Weights of a small mixture-of-experts language model, trained from scratch on English Wikipedia.
Size: 13 layers, width 128, vocabulary 13540, 39.2M parameters.
Experts: 64 experts in each of 13 layers, 2 picks a token, a shared expert of 128 neurons.
Training: a variant of SOAP for the experts, 478M tokens.
Below are experts of layer 10 (counted from 0) of a mixture-of-experts language model. Rows are named router (the router's row for the expert), gate (a neuron's input weights, with its number), up (a neuron's input weights, with its number) and show model dimensions 0-127. Each number is 128 + 32 x the weight over its row's rms, rounded and kept within 0 to 255. Numbers have three digits each.
After each expert's rows: a language model's description of what the expert responds to. This comes from a sample of Wikipedia text that the model never trained on.

# expert 4
router:144100182114144170192210164115157144091121141118141160136049093145129101110170164116087086102187149137162155155104050159154082132097142136086128154135072097081137115146118087158115110079126098097127119132137174130115111179159149112145135091119120142196119214108125160103090120098092128137106122167106107125095129120183147125110160158095111099158112101180112059111105153166162162066129
gate0:144072132036167125116171134125112174105114154148128122136108144033060124067142105105083156133155115123165136141084102100114127131109089144145120161057167161105125098092129087145129133196148158103105120146152165210092144101169080135145110105153099143129142118047116136122125079112100181089162114128120128113144078152161143113081141172133111153192112153148137113142155131141138149186061
up0:171114160137164149165077117105100018112075164081151127162102126125109135070171113127145139168119150124139131152163083113128131088124099093099138123113149188123112058138147116111118106128105195140117155111135108186123045169129139159136135118100072128155132192134136096147132158140127073132142124170084050103106107114194144084160094130134141094078062149098163092131170157110155111138103
gate1:080171137207162116125119188123164158121133168112148134104139131168132109066190133099103129154161199151126069155109107197117129173182078207081159138116154104154141104107160118126154151155085087135137112106089166070092150139165071152175125142105109162172123136116112111108103143092143153150144143153145130150158148135110073151076145155120091138144101108125113056099135118060164076139162
up1:059123120169123135169139122132081115099116156154106143140118169146197173128170104103080109114179154116157103114116069156084108127121110180100135136165133148170142130175150190133080159131068114126089118123101122147085160121140074186162102099083125155170115104203098171056080168161113088104148156168154138106172164114135103100114152148170142127163123123149082101142195135091129060108120
gate2:163143155178104098132123134055132081159118107146123169140165102135105138166145166181132116148143169125160093137151167102172186199124140157154203186178080085109138169165080144084167113143176138156135175122114146150096187143122146106144193154167091149134156141132136142071119078138134130148216129147184083110132103123099128124123080131151126149141134179117169139119132089174170115108080
up2:104114106123165153074137131217177169094165143124120164105105147156169130111127142097136089114128125088102132133119130131136075078137090058096067093066157189093148116109164133156150077135077135148078102114139116105162096091205165124108138128095116100138120087111071132167115120131063152144113137107104131121111122119133101125193143127171096136162115073103040149152168173082095114150167
Word-initial stems. Opening pieces of common English words split by the tokenizer, such as mod, milit, cur, per(cent), gen(eral), before endings like -ing, -ation.

# expert 22
router:152157141097120144131181131158168180097166146123110175143154107118099184066098103147132170119176068183140102090154130108091116129120110154178201054088119177142126097205123132127137147154131116132101096171130110136149140119117141074141147135083125191092095158124086133139145116140136130145154096132109086138125091070154211212159067108141165146101153121132085178158125102164116110126091
gate0:216110174103202113139066127087120082165191145161088116108128098099123131149116141101126167147135075122064112091104147163134128125093125127120160130154119164159127127165124122125148134163165176100118156165117167123086115099151195184184190141079079131116112118130124138178084114167085101093165063146090140118209111134129095116141132153168117133190155154104162115164166136159155171130120
up0:202092196092184110133084093125121093133169125151091120117141068123153111149106118102115180097129019120062113121095162198123111141099117124096145115162116182142160154159119133123101135159164168106119157123153162138093142100134168174172186116065098144130082143097130149162087119127080111096157052153128127121184081111118080102156131142179125114170143100095143110172147139161134135129137
gate1:144077138108158107100125104200142116166068102138128140135162143094154134151059154140112111101114137131131086159109127127161076190164115109169125141067152118099156110137141173148200131221128116121125136141160150156098166020137145082151151110175118129105128183112081183133090049102170089092123124074133150119156146158140091147139098132159181110094111131093131139105168133153135104106159
up1:118175109158114136146130107085111167119180160125115112117080113129149104119188079126119127151135156129123169100145086119121193056086142117111123132156113152119110166137091084123115119031097119105146128091148160053149087236134105169102125157098131174135158090132158095142147176147083183162122118172092146122073100116069135091114163152109079106137150096173109153145094185107154142140095
gate2:173140158117120101093120151104142059150150092142134073156137118126193127114100126154168147107193118108110094104146161141110127141149057139081130195133118157094192089230130100094106191119121090131117118131157120159148101117176093101157130138103143117107166166119156116161168118096159084144186121170113132181130139171142135087132123090061144194121156131102200070124103166137135088109120
up2:088094122150086160156148131170108217101093151098155155088130177138066142144169115113086102125069120112156163137073085176161119130104174149146126115117156076178109204057151142183132072120135186146132156091108153097090155145104171154096148102134153100127092085176115174108115145145108178107104153132113090088134145094094112147119111131172084095106149135167082139160167116082113138166119
Mid-name word pieces. Inner or final pieces of personal names, place names and species names, such as Kir-y-at, Abhis-he-k, Whit-man.

# expert 42
router:154106138083126192115135135146116126089174109155170095099124155162159155111119115092160115165136063122117083175184180103130165122099100108175112125140142082134096101126121127136156120106155115126146121109090118132188137179089061157115122039114159186097098135141169124104171215143135083142127153182082150105131083080150131096082162135083121084127148159131064181122145102162098179121146
gate0:115105121133146117115168080146071143164118165081158104114167111124120095139174149141102069157109087130053082106106109072109093114169109105139100177128055100125115153089153197117109118183140151124087149129163105107201068167146150127076132132080166090161149127174111137198130139099107079163132126171115135088095094159144118153127119094114135157134132129159162155183201143075088114100134
up0:141160127144097139140073145140152101084129120179069123121115151147133153108097110153156173112122215130205148107146131165183148125084144143099155078143218143121139128164112055124137148124129132127163136115107129122080134090070129134190150160174121154083131130091135115033133100140174177136084109131142118194154137129095141091078108109134111120113115109090117115114057103173189158152095
gate1:109154069186140128135138125144122068112181125157151103193149077081122106094151200125097169150130129070163062148132089144145167100094129140105161133172095085124133145119112102134085159115078098177139106182095174167096115129121120132111191163130098127148085150143098111100134134100157196129120069131130117144102140127127095105172156186109202132128096127142071138090177150174186089137158
up1:120156135175138153142094154121105079118128123111177130196103100163104087134165139116096080145083137123108103119128116115104119114063151111112103106131150083168136162108148152119090175089082155161110065115102120199113143129099086157093077128187123069029081158136126130078142166097194147132105101144122115180091171174187107105189166130099146154123135144072126134122148113146176167110147
gate2:207104103095186147113101076109078142176137127179094092157077159139107099151115129127178152120152129176076130173133146137191112121089109117126072122119067137167133122124161162097205168136149118137129174128141054091129072111118133107101119133057141120108175107065151115117097101088168157115115126081165128132093090114134094134149102113177102110136110112184104139167129128144117066192157
up2:205070151073154117106101060131101140201132115134087107146089157182140156148098122110148188150131141179098146167123155134173104116104087081143063111129064141163110131128190157107149174159153135101088139116135052115114096111092121158101103127075117136081151094089108135093150087094139113104103173135147116144084099115129104119164123107164102128161122092138092118199151097159154084162176
Space-led numbers in tables. Space-led numbers, and empty cells, starting a table cell after a pipe or semicolon, in sports results, election counts and records, such as | 2–3, | 60.42.

# expert 37
router:157156148105133071219186095139178109063141113099104161186094106100092153111118191094125135181133093191148092114129158159133181078105158114104130156101096081143146118108199091118126111128130129159122127210143116140179128110136121110161106127145160153149082125137133109083163127115086127142113137146131097141140143093102178170159140145172095122088218114191105103110095102155110132111078
gate0:115126146095109076081085120108116109144111129117094152213163101156160114120114145076137147120093197171151144136120204118170163141158135065134111165114134107146135146122081091159063119182174176120159086158210096147096128125145118143112114141157115116177103103146178079113143197115072214142116162093105102143116158129129083155107126182147113113074144097168130149119123162104129115108165
up0:130103125114117146129156136126120125068138138130184088102068152139090101154120100106168106170140084105086160164157089190103138125119142183128083111111125096144128158132175142049146102106082080144100136067100074107116143072156117115145137118112145094088186135113110146144099069125216074128156188129165122131174090099118141111140164077149079143141116142143132120120108070086061142169068
gate1:154115136183114143068139167143102152170131061147128148126107120107173110096133104132169088154113066162157093081105132167115181155190173124066092124117142110192133148118103058103110154126097117125159120103137183140100061145117139126130119150120164128196118144127211103092155097128122127159159116107135143133137106160128138152146182127129160172110154113148138018130130040114100140148170
up1:170117098159170111121138101108174205077143144124144085135148161151137132076171095144151132145155187115098133125139167163134060175181066110061139112135127103122126128117199143175095148177154131069154170148114132105160162199076144124159143104104104164120057183135115064103117122141138108109134087112178078109125137140139143107108083070170130121131092144167115083098145105101115168124098
gate2:184134143160150104121105120134095096117098158101110135058138085147172168155132159140148130069124163122100089176090069137125152147126158182145177128121096122096136147130110123088124179097120117163114065116081171098145132163092116098104158177150101155092072083096148121201154139134135165130147059107130183136176075119118114154111207151151142141147164127200192105127136180171162159137134
up2:043153148118133122165162119197174102107143098104129103090119144145136123152059109101114104142128140107165180104164108144063123122082094096096050109118163103154105138138108176156071065123119112123131182105159104122099117138150118187116121105162109166133157126113094134074081163113121077184112125176129088116101101131140123163178149145131114187149072164025088168109133105130112143143119
Mid-word name fragments. Letter pieces inside foreign or unusual proper names, often right after a capital initial, as in F-és-üs, Oax-aca, Cran-ston.

# expert 47
router:141178145025119148140082062144126117110140114159112137142128143110040135166120084166089060151088103114147181185099096100091134142124156127114150086089168110140168115165085127105102102124122123133103111128057083142134132161093117114134092149089139093091119119126151139116208199106122164184144098150153140154115110122157159100113196061066118136096098136134143130139143127095117177094125
gate0:088122154100153130116108083122006161117121088166146112097184079120086134137127089169155059106163144065146109164139145143090141091091124179074167121146172122194112100144145141133098123146134130093078151158162107130122117105124150150213124124163118081168144108084146110102114169134135120143199112128122144153144172165160134087115120113092179096143117149094112124120079103051115111089132
up0:128115115172125135215161122155192105182102129121065126103105160167160145127131132089135160182134102194145102125162109121116127110179172127120145106139126140120158179174106210127190124145170149108145113102085156150123104128094105096117144153119157164135080176100070138161137104185113117076096085149138106107090079098066150137156125135198154104153175080154153116115191142177156106130111
gate1:042135068125134139195101129106112133148128115119143093101133086182068087142136089141112112089144113025178118094176102106126095127099147142120116149056100094199115121123124108132145131197138094135058105137124165152184088112168098130078089153172091127093138145146109112129131196111144097146112142108104139172124185122150144095081152141098136168161183113082110129137138152150094096138134
up1:112109128079094134128115127113145149110096112146122132203155197129166199143107122125158077168147127115084105131112139135110154109136085077132154137171128123088100158092131148122143083125097185144184101160125146091102153097123071169081154070072181075188108112098181167093133060159139095148105141173133144164169170084193085150140062142098161128114114103137171125114109123175135136092139
gate2:184126061173118116096188126062166097160111115096190135140102130100134118152125119087117077124080074159160093108107096164071193150080077122143108110099155089114101167129151075119122150147114111077147119150135139161078113110110083113129076074162149107159102107119120167093104141132130103124097192172101133113146138102100141128068121160139129127175098103060116138087203076153135141114170
up2:078105089055147075151060083146115099156119109148107131128055093112138083125095093139167089119127109112081121119140147141163108094084161091162099159099066114128134149115167161133128108125169144161138196128095117146116155101121152126141093091163126103052128127117129130171119194098134137142063094127136080106130105124114112126107145107137168139042136207129097156132147180198158080119081
Proper-name final words. Final head words of institution, place or team names, often in tables, such as University, County, Stadium, Racing, Avenue, Ward, Union.

# expert 38
router:172120082146071153154140126110164112133125161106130093172094109140137117122126178083158164060150186179123110045121118140118153081151094130103137118134117162113102103111053204093105134162140131151151147057089081047186138137057059106156131109164149129162116136073099141104104140115114111127126125147090153146153182152142152160161103141171135085140092174184143162114128095118118138131113
gate0:098150164152160056129072092158073136109127167152184093168121122099111150070048126079198156158103137096061090103158150087081172137154113060138087108182119090168133140124117144111156068108130094132094066131160090093124130105111087117101165128114084084147142122147109151125156116139100145132179164144118139162136143152117124115113137093213145175162122146143103125116132085153167157111096
up0:104113127144111141103124084167157195109183097251175125141135142121113075117127092207058146090137132134165114073110144177131128145136134137128094134132145148119149127129161159140178104061118131109139102160147123119116151156126171126125107069107178100130089115123112150119091128159105141152126115108234144158136154157099110070106097115118115096184095198132174075129114110162086113109140
gate1:134111066162129101074122146125118143149103132103123079089172175076128129119078106117119110092143108147120121148174111130117148127126103151041106144097145113104164106150133074150158151111112111141134165152140104066126187107142102158210066132109157118127139157067093173113154137132174124112172066132055158167189122151130179092086130127213124119075180126141135054123114101125136150105152
up1:132109113207112102169154092140135159135111105147128138162113092141105052130090123131135132083136150071105117084129120206150127115132121140080088129085181153132110100126078129154075124133105111071138143071167136126111145129157151122105107106086169061154175084068136081120125112127124072100130172114164156073204132124099158091093181108134126095111110205193138127106138160181117148108161
gate2:135107112119164170117122166079117121075066131163101080153120156103121091117148089160148107121098149139148132118148102148047118127188112082128177151164106104082146115080110072164090175161190116148171143101093136124163151128142135112120156169107123149117095140225122121152160104161107141081141161026101122104144119174115123103076152097107090128181071147121127177100172121106171155110141
up2:083126089163105121206158115138150140159194109076101162108104145120100158164098166085197121171133135143139120185135144121159099151083141175165128139052153142165103131152155129110142069103112151121063101173171165105102129100108106131138098132127152136127182108089117161076128119112151120164116093182132133155098057088147165181136122176127167113099181093203084084138085123161143137128123
Clause-linking conjunctions. Conjunctions, relative pronouns and subject pronouns opening a new clause, such as and, but, which, who, he; also See in See also.

# expert 56
router:152158103134114175161091141089148133132108181135075116178139145136130127094083141153070135076112176111116131122095107157137080102098071098109169089151115142092138115114119092177111160090159187102091095125120103095087073092104100089150109110143177159080100108212141163205077114150119145181129116108128126181081100144149145147134158091055123142113104148137176072137155121128071081145120
gate0:210113079158125116137102099116062092163141049127144109108127084107164152182132116103162126161135090072168127089118113117109124132067047131146101146161106129105128149138141121124158133113127131127188147110167133115129177156128141105093084125108179152137110121163062156169090112147117123075121103126121157145165127058166204154095157127142091133104057136075167158160070109110189132156123
up0:036109205124153116133139151121187144074150215158129116119108172121104125096134120148109090094122162183066130184121118129142100133184185127075133136068182123165135099118078136119137117151149131133099091129075131152133114107129116144177153113147080114124152148091174116081148150130128101200129156130149125137119119207139067052124104132127152156139191134160150092108153144146082113113134
gate1:072112114111110146136090176057115141154128168142101141146188163116160076110103120136133104187124161145092066102136137106124116121102066135123089105137181123161145160099097152127133144073147142086088086057107132142071135169166135185098104125182150149093132152148156156116075115075083165093125130152111146159121048149130141147094137138114139101108117127128192092071116155113099051062114
up1:123147132154125097092141115181074102122056114186157089120104218122120106096140120136116150094096083078157135104108126167077091089091096103094122190193123140068145118119122143183120147097135128152177160133147142140184133113109099131132189148091145140137117140129145125180151156136177151165162098184136087111136163108047114109171131176094095161070130109083116110169129124072087099131105
gate2:100151107216150149144106091155130154162165141119134122106182065166171085129088096147140167121140128103198049116128158131138173125164073144138089172092120123131155133060143155112125105190123128162134118092100099111140101201148090057168119128165088156168120056114144106135129122111115098122113144107091091158161163113125150134126071104107138119054163133095142135168186085165111113110127
up2:068145102086138187118116142124088102175120129166165071135117112075127148134149085143089138089085088136130088088158167092081156140139155087097136107134138222110144191112113153174127177081101099141120184120063103120125079132155126064140091153134149097196125168138145151155128119110058136098145162177125122188100140158145166103164108168066084115099113128105120162116108146149102128132167
Main verbs and endings. Main verbs and -ed/-ing endings after subjects or to, often in biographies and reviews, such as took, won, joined, sh-aped, calling.

# expert 33
router:105189100108138159123120112136145222099160188086112132102148176120122129136087088140133146134140112166126172125124131111152137124166147131148182047130186146142143130223111122130087127118175115120131054120129106072123114110089135105114139137083142094077115137163122105110165072093121114172154105107183092205071063059118167113149116110140164156150153147101111183135137099136163137134154
gate0:063091079152160174158090150107113119117154188147091167170131199107122169088106085179120128129116115087065174096098127146129144113083175155089066131141103125132133151163099157111026118127095138114156075162143176101118118066115142135148130180145086136140133156129165135131103094152162133094104194163139174144108103079082166116156168180096144147109097099151128113129115122151152115072129
up0:155133106118113150191129112137116117198144152210156130152151125121178097086039136113144124156167095117123111108092118157130111096114143159107119074121061155174139161183123101139098154174120139069087159154135131124114141089194150128109122154151138117116144119169164115148103131158105084083155190168085106157111100155123104206116095091149212156118110168116140130177152067169155103128162
gate1:107131129135101182176129164126110141105091113134113169108155111081141045057168166119062149102140086151157160127134174057157142142086162106108075141136111136090130151138108128156158105103140183142162154138149113167167133206086098159157136109148179118094152104130192126213150101107086098158159134101114112124187139137098090126142150201103121114153142134113101126172160151101195131166111
up1:100142140155101194172141125114133153134069117200141182104162119122121033068190165126094190090133104136150158156115168068169147123108191085121116094151097136112142135138100097150120092118100127097169086129151071126184154177078108150170159107133160125118143129144155103162107140094117112126148173107144068132142124152132085104099104168062135103149147110099101098180144142151180162175114
gate2:128122177153105126128091084107116091136109088061182067124119129132182141145125106163082110140099131152083156079117112181123123122132146121148165132115179178063111143119134146106122109142046140125076152157149123134065124074133124125139109098148135081132121109128190085197089162130150148165155098069169130060108078106099157143085132084183162135127161120154125114054171143186113151101152
up2:149100161126111125093127160148065127097132069096166097148117131057110145140046100137100156149092100123128119110090119128073106114087116155125187130143136181118111146154132078119139093133158129082115074102160129137116108118143162123154068124096176199171073100178151090152111132151128126106130133067177135091132124171099203091087117151183168203115147134135106153125149164141162070073117
Place-name endings. Later pieces of place and proper names, such as Angeles, York, -ville, -burg, -chester, Malmö, Liverpool, Maharashtra.

# expert 44
router:154182129102136115140145114172137119112185136133101132158120146133132140118084102130159151129184148142162116147137106081122132116127088075161186050126146112080121150168140142137083070127101169127141129107105071057133138186090093086157119115070120163168080093166139103133105142110076121111183171126115174200114146114157203148163157090121177103186173093107159191170118105141121124132088
gate0:074107135086159107156101185115153149170107135173081188144163096162115155099065133129144119100133138107160137137115122127176140139128078163099061077152145093138158138081095119110091162145027132121101118088124105094154132131102092124136185091085123128155151085096083064150081185161104128100089133053110104099122191185117119134107140104129116077087136109084138170136142094141115127166125
up0:143141115074122113084137172091106145125086146144069118112160077170086100149097154130105069159133144176081164132125064165067109106123124116095098099108108083149118125132137169081115161205177116122093117169081122128160134088165152117101098104108123129109180141098086149095108182111111095165109100121164191144091221121107135125121112136124112101100088134166213167179155121113125163116157
gate1:161130096123229115120077126133092104140116153082099130179158084125124142140153111133106123105070084104128123145093142112128179124119146106130116139152166103179141167104128120061154060093114135132139129108112164115089181129121099139171124131064112181117135185130167101123104058199106136102132147089161112098067164196184126024141139141106099123125113131097121147130095153108095072135125
up1:123154100113195153160079133109074120118141128100103140184146083122136103112177097151114131073070083116163130181100165116114157105090120082148084149206141098124122166129162118087163085113131151109132151128127173131094182142105093178153120146047142178164106230130147123131119101175127115125159136092174114111109159156174120055129090146136091143173122144123101152137130176126064108160124
gate2:047195131127146111119102130159093121061108149165093132150158088140160146157097155058149141094149127178146177150077113154118085155155101187153110117102090087087144135098113081131095110096170112144123120196079105140127163125064158119153138174143085149128134173093117114159137068085073101112077152139152073112125134094108098143108107140188123130195145079161124083123101117175131124153101
up2:130146157130116185104103155119107162084097169153070103085130176093131152157145140127159168052179139101150172146114152121070079075103064134117102098072146131129157166119094080144143095094082138122124123176110127098114146167136155112124132090190100175046152111102144142155162090173112138147150134200124072092102088105113106123100186141130123171155073142154158160124089085134166124122101
Adverbs and -ly endings. Adverbs and -ly suffix pieces, often sentence-initial or before the verb, such as also, However, previous-ly, usually, eventually.

# expert 2
router:096142178152098122170169112145145127119150114100130126102092067112141109131158131159079076157124033110126167144081112164223120104141148105150142147106178100081178071163101094102091114141090123096084132097137145108092130157110120124090104109148081118151154151096083147106136124087092157210129109164180106179157085126192149120085114107110119137164084127158130106145098151128162207116142
gate3:087117170117133156124134198127085086075174100119128145147097063105140121155104176173075103115153068076146067118100184136111100118091112101154129113148174180168104120167164122119155132150094078120118148088119125137077121106093109113112113109087128126129174120091118119154136095160129089156129165136141100215171098171123079127043117151192087095126124100142139150146047106123116139167150
up3:171180112128053070074170162127188104182106143148126128145093162107153148107141107154120116145149124146107094158104122173145209139112146134105153132125091125101113156115152161100163171150182157103152142141124174138098087158154152159049130106132115186161141087095078128155119104094110077108155145108206148111101121112146130089158109148089147114164160201083142128105176121181168096108189
gate4:090114133148169147154146200125071124123142210108207129128166141149180197146106126107093058171063086127124171110092178144136114062120172112114109085168159127161166136141136157095168139129112116097106093097149090152152171115113145074133140172156152094093117112114114194153107123165117117143159146151072115121089167080100129169089133156129131121130109181110095170081111154124089104097134
up4:110117138180108090110198226138157176128127146200165125120111047153138133116161153105127155147083186087091128096129129110155082142099149085154124157146185135112119146150108103168094134141139099131096127128085123135131103066084098075200199149155097165104136138153083138124085113132095129171222118123143152106172172134108127118149163114157127161109100134109133124119145109074150086147161
gate5:064117061168069100157101185164112091150084121119171111146085152150154087183119183152093135157094201137141196088075127151165119121098116064124111108091151137179153152144127119132110167142092124121153132134149148147091111103112058115105128145137140139129159128124133186124106158155125125136178144169136128122166157113175150088149100120169048106072143155188057096141159130092115157123108
up5:134144127086174148123113072114131181132164125163104148101144091085091172043151095112172139139166084121127065184184136110123166154144123215092133158153105139112116117116106085107163066123138139157108132113110086130153112170126163084159089119107144123162105138142120076098157129131100151118084079076144125123076101175067120155093166105120206160181136142114182148158121088122123076160144
Concrete common nouns. Common nouns after an article or possessive, often first pieces of compounds, such as rock, water, film, crowd(sourcing), well(being).

# expert 54
router:161204093087134134145139094108145174096177145141071132153147165126159114104134110120115104169093130144149150073113138148097153131162136068148195070114104108138214146180127121087159082127173091130079047139086118122110113085123114062089094179134158104127120138115129147108180107110157137126191108112131063172083157089139162115161156113137132117098205107131162160128133086126133155107145
gate0:144144158081168193106125151123083128125127163142123117122101089179154128146126153131069184147172122106090057156088171138174108091190100170138084112145184128119184100132091185123155115093127104157098139158123097170086121125082113156065130151175124119102119141156195165115152069076111111092103162086106140141161125094120133104092093121108105055171195093137123182153111106132109126117153
up0:110069107085145177160099110114138099155112155132163145127141157119151178044165173146153091156060083130130110174165165087144089145098120074123099168138100132055093102110124110145124132149091137138126051199119121146165162104090154118109123163143151119099172098173103081105202108113117132008155112131107110092117108154121114139115106112120187115120109106156168124123102098131101096125137
gate1:147104070193110093132095116120124108123158119129157104109088087116129145139189095140143095137142098128191113133082114113200101125078114028128080096116155120127187184153118089173121150132149086149140095133133088132136130173087168129082091123163120141158061141084123118114113115113106110162123178109101098160113136127127128156169135118147069185088138139139098129134204138102169034099088
up1:117191142059117155058137090135129127072118156097180152138120113087135065134040129158156188085090078141118137091107149140131154111153124150107111188141065115121114115135097157124122112163113151122085125146163153119115115160056108180152135165138135109078136077124117101168117148146112122133125043125129141088125120136079140136107123154139192077139132098200122091151115072144165176159079
gate2:142080128152126119102143134112128166179153136123149146097115080123099135163151186096123156166073126114119097120123086165156148133133086148093146127084125121183122133147134086123186114181166147077124077061097181069134101169126108170126101106214163137149128163121120086154122142119092140053107134138137156156090095112165138155108227179109152114116129103126088156098170075181105080158157
up2:109083123161112083113157163174100149134129105125155121152118120096082097127163145106114142197091126107124083076129131182127139159141139164113142144070107096206104135131154136093175095179139132086121117065099174085111141183131168122132135144188154134127077162118154089153128181127128132102103154104150116134051140100154173135135209205157134153114172111144122128123166078206107075153147
Name-ending suffixes. Final pieces of foreign surnames, places and Latin terms, such as -ić, -ski, -ensis, -ández, -os, as in Cuevas and Odivelas.

# expert 61
router:168125100177100123189081106159119130064160135143116161154164136130115140148120126146122065166105153111175085163104115164103131075097145046109121121131135110096198104102071071159113067127165136146170154066121037110170126171081087107118084104101147113109136092153162114096161119108120115176146133155166109126128130151161114096140119113103140075105156101183095114110156139136117200077147
gate0:120130134124134131142091107146175093109129067180134150120149145159133140153201141098074160115166144169159096098107133171144143170139155127074066101155189131122128109168113155096130131109166114098071150202087160111150100157201088133168094130157058077118166089119148127167184116139081145117141110104117158080090147049152151069152123140137097148111107119113156134112194073133093147139100
up0:102091149144147125121117111160139092115139101157116167104090126164128161099198124118179155117132123161148113087145126183121102109132092076061081128178108087117141057154090110118114197088183099110019135115178145167116093134127097106148110116128104109142183112136137108090145166175088140173060101042109184163082114141126143126100127144060122148112158124142097131158148120108110156138141
gate1:113068100152075124151100142142097117130125127103098166117050185137169127135157043141110110175132122173147108112151080069144155107120072121106095084097155124104137129101115135104145134125107141076175155154178103142164153168121135069125081170039136170122143112129141103162113122149172167132170150135181124125167143100109172151105093213157151139103118152106100167087116184107122080162093
up1:124093117195057139148105122138064162093142136156131178132065183138152158140167117126069135149135145168159085094148095106094122128107076108135138108128188114063134134088136129131121106099124107125141140101179087124157130163115139119123113109065159126104107079158157081143115104144224157109112114120176126178161139121129108164050065166161151142133146156072151177070124167141137102166089
gate2:122132138164117078125108127128114165117107108155123189095114101084116107129111113148141144166147126135130154156118141060148120167167163074127106150133150107170167144145114155128178167132154150145076169136165167137100174142178127147175102192127103055122141183106142123113091101116106112081160133082123156125122108124053060093113078230097117070112150184145180174148129134084125135195109
up2:144101080099228144150155102151107090130095096118078128136136209124150160102159128122106122103093146093120132157127101149115138159112057158100154115113168144117101150138163126107100110131069064084129130118082128082099068102117115129110199100111155178132167055167104158145182102146156172138091071118136126115162190133139110149147152080147117171107110078116087075145134144182152123080117
Units after numbers. Units and number pieces following digits, such as %, km, mm, million, sq, lb, and digit groups or decimals in long figures.

# expert 15
router:132100105108122154152162147177086131091166181084143114134119091124143032124103153041160115053153094078134152175124174119156135123108122152136169151139117069153102126085122145130094115087161166135157119119157092091176193137128113120110127097123154129097111177147135158100138155094126105146153107123162099063134045170183139206165178101109120120129140086148152183116117119150127169156142
gate0:118129114094104150068153184112142093126096109128094114111135114178110193116116136093086107130082100096119182157193216130100176123135148113153152137131103080111176127109111151095078157110142082133162167145153143137177133113130092124137094081155105159130146095162071106157091178092152080177138182172130118147189107146165106145105167131080163148109158081111150100133158092115080040147138
up0:140161148129089116166132102062051177172142136061153109103120126119177090148148096108165109174129165192152142139124082169160095096166077135110111094098124148131118142163122103154143075131077173072116120111087132102134104193162138096154175154112163083181143122076134107094146093161126127112126083121091136096090092123123141073143167060096133085138123128140127130130131184163184199152132
gate1:118128080112106136172128121117108107070164109179105158139133145138201111095109133142156090116138153123120146119137159090142140082083144166107120151093176112153092105160093109135125110198068032125137114166105115169117146137106199142192114142173115121158161101129115208142105085123137183159115145143200172159168135143089182051098095110148144159132115062111144116109109146173163141106141
up1:104120071107101160136135102147132128060183125122123134114144131139140120100127094120129097104102123131069180124155159079151160070069104165115130176125165142117067110128089074090111129186097086113132085132118109142125112124086155129177164148158135147167201125139096209160117097100153161117110139154194162174193095121081170112082083141152147147136118066179133102131116196132119176145160
gate2:096135143116120145094110079160116123112129143118083136093130082161143086133147144104082134138145129107041147104144103150122095164124108162100162146120084130163132107126154121108104127138131144083132119126122132151139140141173096152096121120104110166089147057114211136110109134151145128102126172181137080245127162143099107165163143116096153133113150144140096093109196002111188082099070
up2:160135125128125125171141128106181139132124116157164141155145176094069173092121128128145147139123129160211121158125162106143149064146188041146124114130143110125102189100119119147174139144131117178109125117158102129121099130078179104198123137171159118163065191131080096155159115109112090134119100087084146054131141133121128102061113126165135120128101113110119141145041231129119158131123
Table header and field labels. Column headers and field labels starting table rows or bulleted infobox lines, such as Year, Candidate, Genus, Born, Total, plus leading numbers and dates.

# expert 21
router:158142117159090120108209160155166157133115137116157128126048077122138127112114115174137083135115187098106090067145076131200110097059141153124094140157114124087175145153112156119162133078126126099092159165099090114191150148115123148181098103126130130129109146167142196149128191120087102157160110096060112126143131153150138128078200103093123154135147175115155162160121147186109084092138
gate0:125117137152107192088105176105169069097116132150126134139116175154154107098184095156080106111082111134116100105143142118151075159099180120093140155061170129147104153086080124136152150120128148126102182154135171139157114156117150087122108102063119136084107098110099173105112143169120118152136116121145163112138152190119104114184119102120088094165030034122118133164127143148146045065122
up0:075067082123103142109120171097151116137091132185117140075114175133164131109176117114061122128074055137143122107070183113145108155125136137133139168085116103098141152118110089111126156150135117118122167162145130147095132207160110107090122118124115168097078128145129185149118091063095102092145109139156134152152210132138118097133140103052124097169062107143131133151158149146131039065108
gate1:136128141188186067113183114194100159123164104084181123131132109119184110201119081075098136172120132137116149115123096184190105165099104105168076143106133096127181096079161113145137128123123117043177109095164118097175102109169128119198142141127080116146113118157207155122144150156126105118109160104071161158194146132141091154131108143094122135140082143110141125103137136155175112140125
up1:117148087210134117091121129176161140170138113135111121146139062063089158232103118115119116154141176173091176085170105200119125155127156121111087146135126120081124117104141153149095096075089156063134122118092107170097110094152133165183118154055121147080119142143112118120131189167083084138132144094121176152191105128089132161130110096113127130117076162102144096164162108092137128132121
gate2:108117065113081097098134105127163116141140110155071117120096124050170164074130071219124133109109084091088074075123135107144066113141116130118085148123111124095077140175142104146194175070124080123147128112099130127119132184096112124179139091134104111082141126147127116134074124077122126144114078125147166141139154221113168092094102148148100098077156181077156132106115103110122140133125
up2:150135150173116139166082188118109115091159179125170108128150164154081167102144174090146141144201171165065095077119110106092124156152173117117191103094066113054087099118104137134117106147148140071149072124184143153110121147138132195113117106150126138112147144142072084158107188099066085157133104136135173128169161144147111162105141108078124134142150134155105139092125155094195085108126
Prepositions before noun phrases. Prepositions opening a noun phrase in running prose, such as of, in, for, under, after, during, among, often before the.